From a checkpoint of a small mixture-of-experts model trained on Wikipedia: a variant of SOAP for the experts, 321M tokens.
Below are experts of layer 5 (counted from 0) of a mixture-of-experts language model. Rows are named router (the router's row for the expert), gate (a neuron's input weights, with its number), up (a neuron's input weights, with its number) and show model dimensions 80-159. Each number is 128 + 24 x the weight over its row's rms, rounded and kept within 0 to 255. Numbers have three digits each.
After each expert's rows: a language model's description of what the expert responds to. This comes from a sample of Wikipedia text that the model never trained on.

# expert 20
router:111124181150155078102178118106160162144121129180119142102134135106122143106108119150128143146120159088117113128139112134093096162126117096090093076173101109151118186160102158069118065130104092146126138084089096103147132124085115118132133132
gate0:139157132128144155143097117142131125111126113115157159151097124147125178148127107149120103159128123138127148082149106152147139102107147170118158133150132153139111104090171111116149145160161123127135063137146165141106121105140137103109099136
up0:141178150141187158192125133135092107101156144111121139153133122157118138139105129124125135149171139140129095128130163124156127108132167124140097096124116095115126171126123120121127154116139117109152151132142152117139122102139151119112100126
What it handles: Prepositions such as in, of, to, on, with, from, typically after verbs or nouns, e.g. "remained in", "dedicated to".

# expert 18
router:130106068093167068100136130158134130093128130140145100132120168158129159106141141073127107125146124090141114117128117107144103125127153123145093087101118124139136118145124133176133109118127157127113105180145127108149110127128141088148179104
gate0:135127127156096136095118148148129121163082072120142115121138132127044159157136088100143087086113144136117155183175115104148168142151111128102147121153128141165144086101141127133099142123169141135155116142131116150109153180154107123156106162
up0:114110103142149099175114123145109158110137151144158115130115143142095107124093104153151109143121130143112089142121133125147131134114145141112119118131116152140164121148129095110152184164148053154172149124121127106160136129151130138095144121
What it handles: Last letter or short piece finishing a word, especially t, y, th, ic, as in Conflict-s, Navy, childbirth, significant, agricultural.

# expert 28
router:121148117114130126141140097120116106125140173075129133170119112147150125113095091147132143159100129200080127134161145141100142100113109140151103118120139119140111152135116153178113125144125122132143192117089131121127092124148116126157140153
gate0:116152140111114099159147121080157154116111118146199108126155104135107109153128115131178131154136120098115116184143119144106134138141117133121166118154123143120168146130155137144128146138122121126134105161127122168127050140139143118152134164
up0:163126117099170161076098157167131144191106128142106160135144150099133106117123138154124111102148156076138140145173109116155175144156110131146122156101137193115141146092098127111175087106136133097142124128144095138132133085102166124144114139
What it handles: Final letters and syllables of personal names and place names, plus common first names, such as Mand-el, New D-el-hi, Almeid-a, David.

# expert 25
router:100107147121167096142152134127120138108153119112127130108074154131096101115149143098148118134180111164119113125106096159159067066131132168118067099108150152158108123118174125178148129106101107122084132148122146107125120147118142141124135158
gate0:147164108132131106081129119130177143134145131139144138135146112117095138127141173142128103142180165110109153140171171070143152129120151118183140165140109178105150107155138090103107126094138126120106117121137105137082154106121111137138089139
up0:187125098153067092153136129150149150144134155152148133140125135127141121134156151128134106156112110207123118118130132101125099117113123170133145144138103181126133094120144122130123167100117163111120142118090137134099128130107096140105133177
What it handles: Space-preceded first digits of numbers in tables, coordinates, heights, percentages and career stats, such as 17°42′, 1.82 m, 28.27.

# expert 1
router:111109120116116092120163122142113150137100112120120112125118112155104101146130101096136145143107112103102105168158074137141089108094096121150118117126114138132113129085175108154075129103132113136117109111150144122082139141133154136076121151
gate0:138174098129101175151105112128162069127149117201092148144126128074127130125117089131131113128143147145119128098155162158127117102116138104116150122142177129085120127123121111123148138121179144105142125123146105148106146116118126140133109092
up0:139111113098125085133099130147140106122134106143109098107110112071115144105126112146143128140124112105106147108130162136113126122125105113100152121127113094102109135120114137094125116148167073113139080139121131144149164072144121158120158129
What it handles: Word-initial capital letters or short capital pieces that begin proper names, places and teams, such as Ar(kansas), Nor(folk), S(kupski).

# expert 5
router:150117122100174145147120137104110126171175127138085135082157133134125141122101115124148129111144128086079161112148094142153115150120167051130109126135175114156131142145125131138151140118104107102137133122091134107122186148140176089155167161
gate0:107098097158158130135172117142134133127100097112152116138178098111076119171144127134094079090161156129150148143131128136093145116121149155111157158155119142114131157124118127145127112114169153126130090074157122138110117100134112156088085145
up0:107162132218118124145138119117124113128118110139120109128132128140064107123120136170143115138129111117092152129140105153130142096151138167135152112142124142132127102082186108153105120139163111115105088114134142110133122103140180109124110134
What it handles: Commas, periods, semicolons and closing parentheses ending clauses or list items, e.g. "Lima, Peru", "In 1945,", "clock.".

# expert 4
router:165126097091099125125119108117140137176176106138093127116106165106161098141132133108092118126087097146162104138125164108070125123120109116083153148145157126135100111150153128167147139125144177148131101157114135141135127148116131135107135126
gate0:102118068140107140101096137136093167113119155120132107126139097116113153138171132169094115113137111151101125125147095133137120091114150129114087149123115129076124142093117135150131135164113135124132091124164152157100131161150109124125128135
up0:149145163065117120121101120157144104126120068112103140163135147123135100143151125115135130130150105139115146136119106126119132074130129149142164172121176117113140130133182124129091129136154142123107101147145138126150134162117110111169128156
What it handles: Function words joining phrases, mostly and, of, or, but, for, who, often inside institution names and table cells, e.g. Research and Development.

# expert 16
router:094095141129073137087116119141127096115146144114170136136106151119152110126141141115136152107128102135165138142137129128170126121139111109119135139127153098127127147125059123101138114100107093123119120119103073137131152109133076194123149129
gate0:179114108082149086110084101157118145096118157151152113154126134153151175121126167165117146157112148129128095134116135181109119144133112136169101129112136158122143098147114132117116127133087080119103121162147124126120116142198087138152119114
up0:103089132087127094169094143172113142117180161097112108125128152151129125120171113138138137054133131101144132100113148141130130116154093190142146147138160129125127130104142116128085153112104128136132140127097088115109146130112097145142146091
What it handles: Auxiliary verbs had, has, have, did and he, also in biographies and personal life sections, plus numbers and separators in football career stat lists.

# expert 0
router:182175119116097117100098125154159117132135120098114119141120190134158111131129112182117150140131117144136140139136110102126156144141123128150174154146137150120088084123111137147131111155173134124094110106094113149142160110143131130125115141
gate0:158134127107125133111138147083147148139125137133112143141151070107143159165131113151096124139116138115094125182116119179120112130094116122120147149106090120122102151111093137112125125128118096123143176132101123188120113124148093118143109140
up0:159137106136132102119132109131148114119144201119121166159124117102153103119137155087096143104127125135100096141145123144171140138146102154148149135129166149120140178118199126115115100108149163117145132130099069123134140127114131106139149140
What it handles: Early syllables of proper names and capitalized words after a short capital piece, like Ch-amp-ion, Tru-man, Mi, China, Washington.

# expert 6
router:092156124128102146151120070088098095136143163122087173112139135099116114124107118115104131126103140109146143108142115115127144167138115127141116112118155131156124144135076117166141116144107120181133188160150095124133068127129154163174132146
gate0:164104149101097158101156091149105108132112150126120100169136109130143100127137150097100131128141182166125095160147161144125175115153132174121135082125109169127114131123137149148088129116143177130137122120121112139107171140124095114107118175
up0:126141147128083185194088107118134083145129160138124141108141137096156136130152124153135104139128115125125159095155113134109123120140126133143107154148146170106109121168146124153128153176131128110082117156154133119169112140102142147133130138
What it handles: Word-final suffixes, chiefly plural s, es, ies, ers, ation, ity, plus %, years, people, and particles like up, out.

# expert 17
router:124132116090114121153129182142111102107113127095119102112142113120109139110120102103142120107122098138143134125119127129131116090120117155106129150141095174115141145135112137126078149141144119145101122126148143123127144131130124134105102161
gate0:156130119113124101120134113161139132155103093145152148114151127165127149162154120161133105086136129109120086165147195099145157109123158109118165159119112168126147134186129134134112121094154131137099109167123088164136113153151153102170066133
up0:110109125126107076131112149127137074104090106135108065107100111148116166134123167098143115141148122186129160140146106142143093141178161154139139101126139164099138140130155143114117140151145135122120070121153110122105160149134112125103085149
What it handles: Word-start pieces like co, Po, St, re, and pieces right after an initial letter, as in G-or-shkov, V-ol-vo, G-en-us.

# expert 30
router:096160110162175132141121138105122135146162120171164144130155148141136147135104150145123134151104111134146141085114106101063094158164133156138141129163084154163131103092101139096110109117165153143094153162087165121140141144132096106128106151
gate0:157140109104111121104130107133113134102076170085095107116141127106119148081128140158114106125139148121119108141129108171124121145127130150124149138108100085139149148133101107130094159152109097142141165087156103103145117153125155177104133164
up0:123120120182101112125166131122144138146150109133172165145116146096138152111076111110105128130113094120142109104127105137114137126158114135096124123199117123133142145094115106082155121137119125146142095108126080109125136160130136136108085129
What it handles: Newlines ending list items, table rows and paragraphs, section heading markers like == and ===, and opening quotation marks.

# expert 15
router:135111117137188140137081109125092124089158114105148123157118096126109120138172178145137156120131117080098075072083122142108110081132117108106110107113123102109113143089132145121157141127129086188110174153090109136126151145105135105184157090
gate0:180134123167104099106111146148132131106137104094138137129130137102140173123153074145164134104141151167130138101162115124148144156128132170107138142163108149148157106131155102154130127097124088126145124164079123157126155127152060137144113164
up0:129127108145141189138156133146133127096125133132137131142123125113115153110090158084168128136154143133144130083123159146083134150171140136114152094152145134097205128129116136127142133126151094131112109135126120155123139163130114093148109119
What it handles: Final pieces that complete words, like -ed, -ing, -ion, -ate, -ment, in second-in-command, consolidate, Institute, plus titles like President, Minister.

# expert 21
router:149157133134118144121153118092067127130133100150112122185140122147133101088130107080135121104120139129125098119098147133134104147136147066168154149107141103086134134135129145123155121111132097141101155145146142135128148119137071115100106111
gate0:135081090117138111120112104144160123125132159133153144108150125073153123143145095164135110146118148166094118131159157097168129138071148143124112133131095116126134134131073086116093126143092151095103150111078146156104106115127086112136109139
up0:131128114185133112138137142135153152163120056133108095143152133197124082135087142133156141113136141155121129200152157119135159154147113067131086104132135108129154148147145109139137134155161103075084147146104156131140128126097187141128120130
What it handles: Verbs was, is, are, were, be, been and as after subjects, plus word-ending n or an pieces like grown, Siu-kwan.

# expert 12
router:110138140115149113139192147109108127148132148121142141097142120114095110120087106136154150115091127149108136133111179122144131165124089136112103167106103115154119129110110130118170133106125151146111140125120145113120176097122110199145148086
gate0:130107098148096133113128106119137140115114077109138150103142106031146107134114123134138111123121133131149179089121110122146085124087123162127128145125084124136131128137162142148116184103124156060114103120131120140091111119123148104133137132
up0:145116110116088157120150125112124116138105172144140106117126122140143115114130093149134136153140140135157162097130114120109128104136138135115154134117105154142088122132125149166099114142152140052125130075109160126137146123121159128109114150
What it handles: Colons after labels in credit lists (Screenplay by:, Length:), dashes in cast lists, and prepositions or conjunctions like at, by, where, when.

# expert 14
router:067101121132125176129157123139100148113125110126124122113104097094147145118043111090117134110123147151123168152123143127139168149111135188125117140139088126163123116143112101128114130131125144140163110123144140094133119138137171092100127143
gate0:113134106158088102121081115136139160134072113133122088109114111095146184140110153114099110117178155114133096112114110085139135097092157163135137165097098125107119138122132143148142125087139132110138154123107094119120117129153119099126105143
up0:128136121103139125139108141159131108127128118097107128124137160110132119112130118150174132159121119106123140142140131161159119171135122083094152085176150113121145128161134148108167139161142088113105132158128120129115135078125132198148113118
What it handles: Interior vowel and syllable pieces within common and technical words, such as form-u-lae, s-ki-mmed, atmos-ph-eric, sub-st-ance.

# expert 26
router:174141136135148139101118126120130117150112138139137125114124130123117149132178153199135114165143150109181107127140136135162126150135130083129146167135135123097130130156138115089150171117132139028160109098154120091145113112127123123112137081
gate0:129098134114151142114128131112102206166142109182122108124133102120101085152132118082096109143156131113126113128147133097118139138122137172110117102148124181100176125112141151152088119099134118130110163118137119096142103144141176108131142126
up0:158109102116094117143117124119152098179129092123167117109145154103194108115121152103147146126147130131136122115109091116106143078133109192091091145147122133105087104099124148144110117120122119137126085095125100119118140169137173143114129130
What it handles: Suffix and final pieces completing a word, such as -al, -ing, -ly, -ral, -ical, in "refer-ral", "Polit-ical", "fut-ure".

# expert 23
router:122108141132095102150150140096170114137119161082172076107103095106148127105175135141163110140091138127143120152169128122109130159135120085114145162101107123104148129096112112121104186126167148137150143095120120120092116098087156162118135136
gate0:165155100099142148083187106152080131112122136125125134142162123141165165148160111133102159092147165116149110129096140099148122149105183137158120114137107099110128158129100124167157101098129123099104122134149131120164104088158110105131147078
up0:109125130105157150129183119122130090132131117137093129085131135132074140133070127109114161151140095116112157101094132084158089140151140147147115155123136145144115143134092122078126100198111158147158124095098147105188172135127106132139157119
What it handles: Pipe characters, table separator rows, and line-initial hyphens or bullets in infobox lists and Wikipedia tables.

# expert 9
router:118110086144094108114117127141154143107136104150113112137142148115140127129117133092115090131170123100166138174119124098107145127124122151153148134130146118109157126102116125149113106141155181153115153150152115115119113117123157111092121108
gate0:145131122134135123082067093143105159113108141097150135134115119129125119163129103087097117103086138146118099094113155098147142099070100146098114159119121115149149093136128120118165124183137075181131133159138161122108123125134161112175167088
up0:160147120141118123177108127106084129142129146140148114133133146120110074123093119124150122172157141168112127140117126138147148157109084169128079190157086157116141097153180131138115151154140116143152163148153102130119128127142162101122146150
What it handles: Space-led first pieces of words such as con, part, ex, re, sub, tr, inter, often in sports and team texts.

# expert 8
router:128109099129092145102101154115176134145103139140114106128079127136108130124142107124135100164096114119109091119095136130081150142122103132136100139133120093170099124115107140110137142120151107108140087124157141121098081122128152107082169098
gate0:113136141134162114125126132145148114110146101129154143129144081073174102134127135153104108108148124142121124105159183127114128126085123165060120138165108143128136092128139105118134141122161105160149119150103130134107152102149136115155096145
up0:120159141133137122093104127120134173126153154133121101116130121078159135123156116108122118152117129137119079124130116099132104102118113126116151112145113122109112130154096128142125138182108130116115122118119121124095143086096097113114128068
What it handles: Articles and determiners opening a noun phrase after a preposition or verb, such as the, a, his, several, their.

# expert 27
router:098128095100079183146105138136118116138144137105152127113125056112154093152106106163136133109116115127128141110143109093138156119130147088128113108097141140132144112123099158156131137145123126177148146160146104112124130112129149108125128096
gate0:147114107148102145086143102118107067158123124129149139093186129105119086165144148130104099103140174171112154110145146105138118111118155119124147125130101129170155102162069115114120133139118148126108144122156139149100131129170117116136116124
up0:152144103132123154144093107124136154101104121136121123172120135126135144080110159136118120133127095086088125108129125139093129117164113149118124115130140176106152131119137125137179168157177069118132153117107173104118081159143119112181120135
What it handles: Modals and pronouns like would, will, you, we, plus inner pieces after a capital, like Th-ing-s, Preced-ed by.

# expert 13
router:210158142150088095163155133144133150138104130136118126132156136103086161104158156134135120172105134147139104130093104178111112123166114128163104127104127116159113107094178140137149135126111168134133089131160128143123098179126102134171115136
gate0:144114092152086134120154105118125108103144113105136167121144121164124118111101116171119116117162099136133155127129129146133141122106129149139196108154082154132152156147118165119131145122161095170121141137105146146098120144163101117084119170
up0:133115109108167133105126103096118149069120129118128105130144118132132177150109122082138127118114149150164110092125148115144102144122127142117141112157135148117158137148123086157125140136134146117184142114151134153121096165140165094171132095
What it handles: Last digits of years and numbers after a century or leading-digit piece, as in 17-66, 16-91, 19-90s, mostly in tables and date ranges.

# expert 2
router:099152146155121138136094125141126126155169131140128164124110156092131088136126136073109130144104090113093150163151135141126139098138106157144176124098146129139130066132208115134126113134098131152132067125145152115134130145118138138097109163
gate0:106120129173158092096117146109122107135114138131180107121144117140067126159136129143102130102118135170129162141093098108118098163114138096098149130123145152136139109114156123117140104128139084091173120080112094153096120142133118107132096166
up0:109156092098105103099125095123111168096149116108135137077137131105103122139150135116114167140091106107138141119134108122159147107087099079125113125114129116193148111148127101134110148124150033105110114132144102117120134132119151114142134136
What it handles: Short first syllables of names and foreign words, often capitalized, such as Ra, Ro, La, Bo, plus the pronoun it.